{
  "n_layer": 14,
  "d_model": 192,
  "n_experts": 64,
  "experts_per_token": 3,
  "d_expert": 144,
  "d_shared_expert": 0,
  "activation": "gelu",
  "moe_layers": [0, 1, 2, 3, 4, 5, 6, 7, 8, 9, 10, 11, 12, 13],
  "router_score": "softmax",
  "normalize_top_k": true,
  "routed_scale": 1.73,
  "balance_loss": 0.00805,
  "balance_bias": false,
  "router_cosine_scale": 14.0,
  "init_std_router": 0.0174,
  "lr_router": 0.000909,
  "n_head": 3,
  "n_kv_head": 3,
  "head_dim": 64,
  "vocab_size": 22239,
  "norm": "layernorm",
  "norm_place": "pre",
  "norm_eps": 1e-05,
  "positions": "learned",
  "qk_norm": false,
  "attn_scale": 0.125,
  "tie_embeddings": true,
  "parallel_block": false,
  "init": "trunc",
  "init_std_qkv": 0.0319,
  "init_std_o": 0.00602,
  "init_std_up": 0.0319,
  "init_std_down": 0.00426,
  "init_mimetic": 0.7,
  "optimizer": "soap_variant",
  "lr": 0.00617,
  "lr_mult_qkv": 0.5,
  "beta1": 0.95,
  "beta2": 0.95,
  "lr_head": 0.0075,
  "grad_clip": 1.0,
  "warmup_steps": 200,
  "schedule": "wsd",
  "decay_fraction": 0.637,
  "decay_shape": "linear",
  "final_lr_fraction": 0.1,
  "batch_tokens": 131072,
  "seq_len": 512,
  "doc_mask": true,
  "train_tokens": 614400000,
  "steps": 4688,
  "dataset": "wikipedia_en"
}
Below are experts of layer 8 (counted from 0) of a mixture-of-experts language model. Rows are named down (a neuron's output weights, with its number) and show model dimensions 0-191. Each number is 50 + 15 x the weight over its row's rms, rounded and kept within 0 to 99.
Before each expert's rows: "raises" lists some tokens whose logits its average output raises strongly, later layers aside. This comes from a sample of Wikipedia text that the model never trained on.

# expert 9
raises: " second", " first", " main"
down0:25 62 71 53 30 39 62 86 30 47 73 42 44 45 40 56 55 32 32 62 76 63 27 49 46 45 18 36 15 57 36 59 64 52 33 49 32 57 40 45 53 71 62 49 48 39 55 41 23 45 62 56 65 61 38 33 68 79 37 61 40 51 52 59 45 50 75 36 54 45 37 50 37 17 58 54 53 33 14 23 51 38 39 63 48 31 79 52 52 18 34 54 68 32 26 47 23 63 45 52 62 37 44 23 45 28 41 59 51 46 40 61 45 32 53 41 42 76 59 45 82 56 52 50 37 57 80 13 56 61 42 49 64 80 50 57 32 65 43 42 52 74 77 62 66 64 45 54 71 42 49 48 61 42 40 42 55 56 56 64 66 23 54 54 32 47 55 50 37 47 70 48 35 59 43 44 47 22 58 34 85 69 36 38 44 42 27 69 41 36 48 63
down1:46 43 41 52 27 56 62 14 29 60 58 37 65 66 53 70 69 49 30 50 33 52 71 59 55 50 70 44 47 59 32 21 78 75 40 46 71 65 46 30 46 50 20 58 61 50 39 57 66 72 50 75 62 75 54 69 41 56 52 62 43 61 39 64 64 19 48 56 37 23 15 82 60 46 62 50 51 62 72 92 46 19 75 91 71 46 54 66 72 61 73 32 40 31 58 30 40 55 46 46 34 44 62 28 47 50 40 47 64 49 31 56 33 54 62 57 58 71 43 38 75 42 59 24 33 64 35 46 61 75 36 46 42 31 27 38 69 60 58 29 53 45 52 54 30 68 35 42 64 50 50 54 57 55 60 50 60 49 36 60 53 54 48 51 55 52 43 61 58 41 60 39 61 44 36 69 78 49 38 35 54 54 93 47 53 41 38 27 59 53 63 44
down2:40 59 64 77 53 44 28 40 64 51 12 43 45 43 44 42 60 57 47 53 53 55 39 59 32 61 55 44 69 52 27 46 45 35 34 69 82 56 36 48 50 66 55 45 30 33 72 47 36 33 60 43 38 54 28 57 56 60 77 36 50 61 82 32 47 46 50 19 46 37 53 60 60 72 47 42 54 45 34 67 43 48 26 39 42 40 17 58 76 79 42 74 63 28 63 37 74 66 30 46 41 78 45 41 63 57 53 39 62 31 64 46 48 64 46 32 46 48 46 70 82 25 53 84 11 50 71 49 61 51 48 69 59 54 40 71 43 56 46 51 52 62 55 47 17 54 50 40 53 53 56 47 20 67 35 58 43 50 28 36 83 39 34 89 51 32 36 63 66 28 61 35 27 47 31 57 67 50 59 55 60 61 67 52 45 68 67 34 81 37 48 58
down3:44 78 54 50 56 48 48 38 55 25 34 52 62 58 66 13 33 55 61 36 23 55 53 53 53 43 54 64 35 52 27 80 44 51 63 43 41 42 28 50 43 85 21 62 41 43 66 20 59 50 66 35 25 40 18 31 47 76 48 69 41 45 60 36 28 57 22 36 76 53 52 46 54 59 42 39 41 46 43 46 50 70 41 63 68 51 68 62 68 48 46 47 30 61 42 39 36 70 55 35 52 42 63 45 29 55 56 73 61 67 65 57 57 70 67 56 66 60 61 49 25 43 49 45 44 60 51 30 31 60 44 57 63 62 79 67 61 40 24 46 55 46 64 43 32 56 34 67 38 44 88 15 50 59 77 53 63 43 48 28 74 40 55 46 29 47 31 25 50 64 33 54 47 44 60 64 54 72 76 18 58 33 86 52 35 64 32 67 49 53 26 55

# expert 34
raises: " be", " not", " have"
down0:46 33 52 52 68 79 19 52 33 43 42 38 46 40 51 60 45 53 90 46 70 49 51 58 28 50 69 45 35 35 39 60 39 30 60 65 43 51 77 48 42 25 19 49 87 43 31 56 73 72 38 74 62 49 54 51 35 66 49 46 65 42 33 72 50 76 37 77 61 20 46 66 67 45 63 35 37 45 38 67 30 28 52 16 43 57 61 48 41 49 71 46 37 76 55 56 46 55 52 76 61 41 67 48 21 54 67 46 59 74 34 81 39 18 37 19 29 42 40 66 49 27 59 37 56 29 31 61 71 54 56 16 60 68 61 34 46 37 54 42 42 64 65 60 43 48 57 46 52 45 49 23 62 42 50 34 77 44 45 46 34 35 46 47 57 71 50 55 53 35 48 54 52 54 52 36 72 61 64 40 51 19 55 57 48 35 65 43 85 59 57 56
down1:35 53 47 43 72 56 55 68 52 72 30 45 51 48 44 43 81 37 26 38 26 25 34 67 65 52 51 48 48 57 27 31 56 41 49 75 58 67 46 61 50 54 57 57 55 73 56 54 27 53 44 47 82 42 52 59 41 55 70 44 51 70 70 62 70 46 44 68 39 46 52 26 54 40 44 56 76 62 38 56 54 35 76 70 56 57 48 92 61 53 65 24 59 36 35 80 37 29 37 62 44 78 43 39 42 46 25 53 41 53 49 76 65 50 47 73 75 52 30 32 42 60 59 54 74 48 29 13 50 41 77 64 48 60 28 68 41 42 77 39 16 73 51 60 27 24 56 58 72 31 23 37 53 53 50 52 53 53 33 44 42 65 70 38 49 54 59 15 55 50 54 59 53 31 32 68 37 59 52 43 46 61 41 52 17 43 42 76 27 42 42 55
down2:59 41 81 50 68 58 42 73 39 39 40 34 69 60 52 70 61 45 44 66 60 59 46 58 49 62 52 63 59 54 65 30 62 51 42 60 46 60 41 41 33 57 46 49 89 48 61 31 67 53 61 39 59 40 60 74 43 48 41 91 51 60 58 54 17 66 52 45 21 32 91 59 30 51 38 58 44 50 60 12 47 57 33 63 42 41 38 57 45 30 41 31 36 30 40 58 47 63 57 69 22 37 26 68 67 62 54 65 71 63 36 51 51 66 49 52 29 43 64 34 37 39 56 42 30 30 50 56 73 41 75 39 36 04 39 47 42 78 69 37 25 44 62 38 52 45 26 20 76 27 45 46 63 41 47 56 60 51 63 69 52 54 40 29 54 50 55 46 52 37 54 76 77 31 58 45 20 47 35 51 31 36 67 76 57 39 38 44 48 66 74 55
down3:57 52 35 30 30 62 51 54 69 57 70 40 62 66 50 50 42 36 60 56 58 60 66 28 30 58 30 41 51 54 31 36 45 48 54 28 71 22 50 42 56 67 38 13 46 32 51 48 73 41 41 69 47 84 38 45 42 59 35 46 45 41 62 78 47 28 42 56 48 33 47 79 27 45 40 61 64 54 09 74 44 42 53 43 52 45 45 34 60 48 52 26 24 23 65 59 62 41 53 61 54 15 46 40 49 65 62 78 59 51 42 50 60 39 55 58 54 38 49 32 20 67 56 34 50 47 62 31 46 63 65 38 73 54 54 32 21 24 35 34 70 44 48 44 33 62 85 78 45 72 50 50 20 45 42 34 45 65 68 62 87 50 58 60 31 53 74 32 46 59 54 74 34 59 50 48 49 54 49 77 43 55 78 61 56 64 53 43 75 61 69 25

# expert 19
raises: " In", "\n", " It", " This", " He", " However"
down0:62 21 62 62 38 45 45 49 52 42 53 66 68 44 77 42 74 33 42 68 52 83 20 47 50 51 42 27 68 57 77 32 51 42 65 87 45 65 43 51 40 41 40 33 54 47 35 51 66 51 73 38 80 39 71 60 68 57 46 65 51 51 55 56 28 60 29 39 47 52 12 35 22 52 54 48 44 46 46 73 58 40 34 45 47 69 66 51 68 34 72 73 63 40 56 58 47 46 42 37 25 71 47 43 57 37 57 44 66 63 49 51 50 38 31 32 53 53 81 34 32 52 49 62 69 49 45 08 41 59 63 45 80 78 49 40 45 46 64 62 37 50 56 37 52 38 47 25 58 44 64 61 64 23 66 56 75 09 57 20 69 53 65 70 54 58 56 38 41 28 76 58 54 41 58 17 60 60 67 32 78 63 40 46 47 52 52 65 51 64 36 50
down1:72 63 45 31 58 54 54 51 71 51 28 59 44 53 68 52 59 78 78 29 29 46 63 37 59 49 65 82 61 32 70 50 74 59 47 43 48 67 51 67 40 69 43 78 56 66 66 46 56 72 59 37 78 51 17 66 50 27 50 72 51 47 47 57 26 37 79 62 55 18 48 37 47 76 37 60 48 53 61 59 47 32 37 74 53 43 58 58 34 66 49 34 29 68 40 93 60 44 45 62 31 06 32 28 32 56 53 44 32 48 49 44 62 35 23 57 32 44 54 39 61 36 40 43 50 57 66 56 34 58 54 47 47 58 38 65 65 35 65 57 53 56 56 36 35 73 48 45 55 51 62 42 47 51 25 51 48 60 78 35 24 32 50 76 33 68 62 55 11 38 55 59 42 47 40 25 44 65 69 46 60 59 45 66 93 64 36 45 53 55 51 46
down2:38 53 13 22 60 46 56 50 65 51 68 50 51 81 51 51 39 60 31 33 61 82 53 66 16 43 37 25 67 48 55 60 46 41 68 21 57 80 50 34 55 55 55 36 34 48 42 67 56 37 44 60 59 53 47 37 52 38 46 58 67 64 45 53 31 53 73 47 45 33 52 43 61 52 45 49 54 45 41 44 53 44 73 62 36 47 60 62 58 45 69 43 53 66 07 39 32 46 63 65 37 45 68 54 61 62 57 53 23 64 49 45 44 43 13 74 65 70 45 57 78 55 54 62 45 45 50 66 38 33 26 48 34 44 57 54 28 42 37 40 34 61 67 50 51 23 58 41 52 57 43 74 45 99 44 45 18 36 43 44 29 50 57 60 70 35 28 21 48 49 53 26 72 63 73 27 45 64 64 57 51 23 32 38 63 57 30 51 34 39 51 26
down3:66 76 69 70 47 29 56 66 49 61 55 64 79 48 45 31 45 26 36 49 71 70 54 67 40 65 33 62 66 48 64 22 49 27 44 87 62 30 32 40 29 41 23 53 72 35 53 58 68 68 38 46 58 30 38 54 39 74 50 44 42 56 53 59 60 46 42 26 56 49 68 46 64 46 42 39 43 54 61 38 42 45 45 54 76 24 57 64 60 37 63 46 62 56 36 36 18 29 45 36 41 50 48 67 35 38 42 58 76 42 53 70 57 33 54 49 76 44 48 43 39 42 39 35 62 62 50 41 57 72 53 67 33 62 61 51 32 60 54 37 60 53 97 27 27 52 94 42 69 56 44 39 53 36 40 53 46 76 65 45 37 62 69 66 26 65 54 23 68 45 57 55 37 76 61 60 47 72 41 16 49 51 67 14 44 54 73 49 41 69 43 51

# expert 42
raises: ",", " (", ";", ":", " and", "."
down0:51 25 59 43 56 45 35 31 54 57 11 40 28 63 38 69 73 67 67 67 31 30 37 60 54 68 24 38 33 19 46 44 58 55 80 26 47 93 59 73 41 38 60 27 51 50 55 63 74 44 43 52 48 45 61 69 43 24 64 40 58 66 62 41 34 43 58 69 64 44 41 42 46 35 37 71 69 45 69 69 63 34 79 69 71 39 57 61 51 28 39 61 59 64 34 46 32 47 55 79 72 74 25 72 56 32 60 63 57 39 28 41 41 49 44 58 35 66 75 69 30 34 46 64 52 68 57 55 77 35 61 53 31 53 82 43 40 60 33 49 79 58 43 47 32 49 60 47 49 66 60 54 55 56 55 60 51 17 38 50 57 63 44 59 54 83 60 60 36 43 60 46 49 73 49 43 50 30 76 56 63 64 65 45 45 61 54 31 49 49 63 74
down1:57 61 84 44 54 29 63 50 29 47 37 61 62 33 54 38 83 57 47 55 55 40 56 46 71 47 61 59 56 37 35 49 37 63 25 49 25 85 25 68 48 66 65 54 52 46 34 40 67 39 41 58 45 43 60 37 56 46 62 77 47 48 47 71 61 54 81 47 39 81 49 19 54 60 37 31 70 61 74 54 48 53 18 43 62 45 39 33 70 48 36 46 79 97 36 56 57 52 53 61 66 55 56 23 50 36 53 45 53 59 46 37 13 48 44 65 65 46 75 73 62 49 63 47 46 51 27 28 50 52 69 34 42 40 62 42 68 52 50 81 83 52 44 30 55 61 39 59 51 59 40 75 31 43 51 52 33 51 79 37 34 48 56 15 39 84 58 56 37 63 62 27 43 84 50 52 61 38 53 48 68 46 43 61 65 51 36 57 31 46 37 67
down2:57 43 36 60 32 59 54 53 73 74 58 57 70 57 46 35 55 53 19 26 42 52 47 64 66 52 41 45 56 55 58 71 68 52 46 55 53 53 57 52 52 67 60 32 53 36 24 40 39 48 10 38 46 62 37 37 37 64 59 48 55 48 65 55 23 18 33 31 73 49 46 46 38 76 32 53 59 35 49 73 34 52 54 44 31 71 69 46 63 62 56 18 62 58 61 66 88 43 69 29 68 48 22 53 48 49 36 47 48 35 65 45 42 50 64 21 30 41 42 58 55 57 46 69 44 59 47 56 47 48 53 06 68 72 36 52 64 39 58 30 51 75 68 52 48 44 46 35 30 63 48 77 45 04 35 45 82 52 16 42 73 48 59 30 58 30 45 61 71 69 42 59 56 56 34 36 53 21 61 43 25 54 51 40 72 59 43 63 38 77 51 41
down3:53 29 46 59 35 38 61 70 59 25 60 30 54 39 48 69 64 62 48 79 55 27 71 42 51 29 50 58 54 40 67 48 87 49 48 37 29 53 51 79 52 32 58 38 56 45 33 37 60 39 28 56 53 51 54 74 30 49 35 44 54 52 81 26 42 52 54 56 33 40 64 51 55 46 56 46 40 42 49 58 25 37 72 18 62 44 43 34 43 63 54 58 43 60 37 14 82 70 50 49 72 70 55 72 34 75 61 45 27 44 50 55 40 64 48 54 44 56 57 61 67 34 32 49 54 64 54 51 69 49 46 74 70 57 60 48 34 58 27 48 32 38 48 51 71 66 58 37 37 51 52 16 74 67 37 26 58 52 52 36 62 90 35 60 64 77 14 53 87 47 34 57 46 35 58 30 51 68 47 53 45 73 23 78 48 50 69 72 64 70 63 48

# expert 20
raises: " and", " in", " of", ",", " for", " on"
down0:32 41 61 33 54 54 24 53 45 66 52 48 42 52 41 21 54 68 41 56 41 33 47 40 54 00 61 62 71 39 53 33 55 48 65 57 55 61 51 41 68 69 60 71 58 44 42 74 52 31 33 50 33 56 81 59 83 35 70 46 70 43 88 88 61 47 70 20 47 72 48 66 54 50 48 45 26 39 53 69 55 60 60 45 53 48 72 31 31 55 53 79 57 54 42 46 61 52 44 68 41 37 63 47 64 48 43 60 42 41 42 55 60 49 36 37 42 46 61 49 69 75 21 45 54 39 40 79 62 68 66 45 47 67 14 69 53 76 64 60 16 38 35 43 30 41 54 53 42 25 70 71 29 35 71 59 53 61 50 50 31 63 35 76 65 41 78 76 62 44 44 25 68 66 41 55 43 41 51 52 57 49 75 35 55 59 68 58 59 32 53 48
down1:23 51 47 58 64 43 49 53 44 67 38 42 43 44 56 62 48 46 57 34 55 55 48 46 49 56 53 39 46 40 33 45 66 31 39 55 59 42 78 61 26 74 62 46 31 56 07 40 60 61 44 49 41 20 53 33 37 59 35 48 46 34 58 46 68 44 37 66 65 38 42 47 51 48 67 67 44 60 66 57 74 74 37 56 35 71 34 54 66 37 31 51 55 39 63 48 53 22 55 73 55 43 37 43 45 61 66 38 48 54 70 66 81 10 42 70 67 74 44 41 53 59 17 73 46 33 60 47 22 39 78 98 33 43 44 48 71 30 94 47 35 36 62 28 53 65 50 50 41 43 44 47 65 64 40 32 25 64 47 41 29 40 34 59 42 67 56 44 68 53 46 53 23 48 57 22 38 16 61 51 67 72 49 49 48 35 35 66 40 77 71 42
down2:70 42 60 68 69 53 62 46 43 69 14 42 37 87 48 44 29 55 41 52 32 72 62 55 34 54 66 71 48 48 51 43 71 65 56 68 63 60 42 78 35 34 55 30 47 81 48 35 30 38 60 60 56 61 44 58 47 49 38 59 57 81 43 46 57 58 47 53 64 45 47 69 72 44 54 41 71 41 39 57 72 48 63 47 58 07 63 54 50 45 83 45 61 46 68 31 49 59 47 52 37 50 58 29 43 91 46 55 69 15 46 46 44 90 38 62 51 64 34 50 25 58 48 49 56 30 43 65 55 61 54 79 32 63 58 41 76 33 56 46 36 39 50 77 58 40 52 71 49 66 39 55 60 29 40 34 48 69 60 82 72 30 59 47 51 67 59 46 50 31 42 45 64 41 80 13 73 49 44 45 37 51 73 32 35 40 47 57 39 74 39 68
down3:55 46 56 28 30 49 39 53 41 44 36 50 65 43 31 56 50 49 59 64 41 64 40 42 68 52 24 55 38 57 56 24 45 46 60 16 61 44 43 23 56 43 60 67 35 50 64 42 23 76 52 56 37 43 52 46 17 39 23 58 46 58 59 54 56 57 52 65 44 46 40 17 48 77 48 40 54 50 68 39 39 47 57 23 25 58 64 35 37 27 63 50 44 66 70 82 78 81 47 55 43 59 57 37 64 43 07 55 48 66 51 27 49 57 52 75 36 45 25 20 46 47 46 37 68 53 68 26 38 57 27 40 24 39 37 41 61 57 44 64 14 00 31 42 55 65 47 42 52 49 72 56 26 54 90 66 50 74 66 38 42 55 68 74 58 45 66 67 60 43 54 71 54 41 54 64 41 42 59 63 59 39 69 51 59 47 49 53 57 72 59 49

# expert 38
raises: "ving", "ved", "ests", "aches", "ested", "per"
down0:43 63 55 45 38 49 55 19 77 47 45 35 35 46 39 77 24 63 30 82 48 36 51 72 62 69 34 63 52 38 52 53 69 49 73 68 46 45 35 58 35 43 40 43 64 54 44 55 52 41 39 60 38 46 58 66 26 48 66 55 88 31 32 32 53 19 56 36 48 62 19 29 38 87 48 40 48 62 40 51 52 66 40 36 66 53 40 22 47 12 48 60 31 69 64 52 45 67 69 30 56 34 14 52 72 45 62 50 48 55 40 52 33 61 49 45 55 34 48 57 50 50 60 62 13 45 63 27 42 37 55 34 66 31 54 46 71 26 31 53 71 69 37 32 73 51 52 43 40 59 47 67 50 57 46 71 61 76 19 58 29 65 43 41 55 56 53 34 91 49 52 48 43 76 48 49 61 61 34 59 75 60 56 58 37 50 53 31 40 80 48 60
down1:59 56 54 59 59 36 29 45 50 67 72 50 47 71 63 64 63 68 78 58 89 56 73 47 52 38 41 76 42 46 52 38 44 60 50 39 69 53 30 35 48 14 59 41 39 58 46 40 35 50 78 35 55 55 50 37 29 61 55 57 36 59 70 53 64 59 38 67 65 46 76 44 57 44 44 69 33 67 23 44 45 56 25 73 30 48 72 32 58 32 27 42 56 48 62 34 47 63 48 72 43 47 57 46 68 45 51 70 59 49 35 54 57 17 45 36 34 52 63 77 25 63 51 09 58 64 35 25 43 42 47 57 31 41 50 35 52 27 34 53 28 49 55 54 86 52 30 79 62 42 37 33 56 66 40 27 41 41 68 29 53 57 71 56 70 64 55 58 32 38 83 72 42 30 62 45 46 39 41 33 72 75 46 62 40 68 54 51 35 31 56 83
down2:41 50 49 42 68 51 77 40 45 33 61 36 40 52 62 65 45 68 55 49 48 82 74 47 57 20 53 65 49 70 14 60 41 43 39 54 55 57 41 58 39 53 35 67 26 33 76 46 30 42 42 52 58 40 36 47 61 02 59 45 41 58 54 46 75 38 38 51 31 65 74 06 25 36 44 53 53 59 29 46 81 57 53 54 74 50 28 52 45 14 27 66 70 45 32 18 62 64 43 43 44 63 52 37 19 31 57 54 68 46 42 46 78 55 66 32 30 46 33 23 59 34 58 74 39 62 62 45 60 43 41 65 62 44 47 37 37 40 33 54 46 57 64 37 54 43 62 52 57 56 38 59 56 58 49 74 51 64 37 65 51 83 77 62 51 48 57 46 35 54 60 58 47 58 49 75 23 51 55 33 36 28 74 43 30 42 25 39 44 48 40 21
down3:45 51 69 71 53 40 45 37 56 70 52 58 63 62 46 46 40 61 45 59 57 71 48 60 46 42 48 26 50 63 55 49 46 17 34 51 58 26 40 32 53 73 18 27 27 31 43 42 31 27 85 53 59 52 80 58 46 69 50 31 73 59 72 56 57 21 64 39 45 17 54 60 46 52 55 62 30 47 55 34 46 57 71 73 47 67 50 53 02 53 41 49 54 61 69 71 34 40 60 31 38 47 36 38 47 40 60 37 37 67 45 79 51 39 58 31 42 45 44 48 18 34 46 19 44 41 47 52 57 52 32 49 14 52 60 52 53 36 58 47 62 36 58 48 59 59 45 69 40 56 43 32 49 19 59 66 52 41 74 42 75 56 56 10 87 46 40 51 90 18 47 46 53 40 22 48 62 57 63 61 59 42 40 31 50 42 39 34 57 42 43 32

# expert 57
raises: "jee", "11", "7", "12"
down0:46 56 50 59 31 41 57 41 66 42 67 40 38 32 51 61 65 73 48 63 41 33 64 34 36 32 96 76 42 48 37 64 35 62 83 53 42 50 45 56 61 32 32 52 46 47 26 67 30 32 31 27 46 43 54 58 56 24 42 58 46 65 51 59 46 51 69 74 36 69 60 49 87 54 63 61 85 48 64 57 38 75 32 30 50 39 43 70 68 45 33 21 36 64 47 69 39 65 48 51 49 46 31 58 58 48 69 65 46 03 46 38 49 58 56 49 62 44 30 59 40 70 59 74 35 46 26 71 68 55 45 10 44 53 64 69 59 41 64 26 56 82 81 61 48 73 49 40 58 53 39 71 52 48 58 43 65 39 58 49 62 66 71 46 40 35 34 57 33 47 47 46 45 31 39 43 72 55 52 25 72 48 47 68 19 57 71 50 39 47 53 45
down1:54 58 42 47 45 61 43 60 44 35 41 51 71 17 61 60 45 60 57 48 51 49 25 46 89 58 67 64 45 37 43 33 72 45 46 67 20 50 38 45 71 62 39 53 41 53 53 49 21 57 67 67 26 53 67 62 28 59 53 59 42 43 50 51 51 45 43 52 52 79 61 64 77 48 56 34 29 42 54 43 43 40 59 60 48 64 51 46 74 48 37 56 50 69 63 46 24 11 26 51 47 08 53 70 43 55 40 49 58 72 45 56 56 41 58 46 45 37 71 24 37 80 56 56 39 29 57 61 23 59 63 39 15 51 73 35 58 59 45 50 22 42 77 35 30 78 67 54 52 36 34 50 84 46 80 57 39 72 51 58 22 57 32 51 62 48 36 46 53 49 95 48 48 54 50 54 58 15 67 76 45 69 45 54 44 35 65 77 52 48 37 59
down2:68 99 37 45 34 59 58 71 58 69 51 45 72 37 58 49 45 43 41 72 56 60 38 45 39 57 24 48 50 64 39 72 58 40 50 45 67 48 64 71 70 58 53 50 61 35 63 51 52 62 58 43 51 54 85 43 82 65 49 59 97 37 52 87 43 62 64 65 77 57 53 43 50 43 46 47 39 62 74 37 42 36 55 68 06 53 37 38 24 27 32 64 54 37 57 36 84 31 33 65 53 30 56 41 66 28 52 37 35 73 44 52 50 68 66 59 45 37 40 47 59 53 55 42 60 40 39 45 40 59 60 65 54 31 50 44 71 75 66 74 38 51 39 51 39 48 57 63 34 61 51 73 29 41 60 33 53 45 62 50 27 55 55 48 37 67 56 45 37 24 60 42 53 44 31 58 86 49 37 67 61 34 52 53 58 50 16 56 51 65 33 13
down3:61 53 53 50 46 58 42 52 62 66 57 59 20 52 35 80 71 70 33 74 55 46 78 56 66 71 34 49 40 47 98 41 72 56 44 45 64 77 38 39 50 70 44 71 28 47 38 34 46 47 45 58 42 62 47 72 27 70 51 46 61 52 73 42 58 18 67 40 63 33 46 35 37 39 39 68 39 72 40 51 62 70 65 64 07 63 68 52 25 60 47 48 49 34 46 46 67 45 26 47 49 53 55 37 44 73 50 39 51 48 46 56 60 42 55 42 46 64 71 65 73 32 63 53 44 34 17 55 49 66 32 44 57 64 49 60 82 39 53 63 48 51 61 37 59 42 76 37 65 32 47 54 56 53 51 62 45 62 67 64 28 26 75 43 53 45 78 60 28 63 64 71 22 44 54 67 53 59 68 16 28 35 46 12 49 42 77 61 50 38 64 47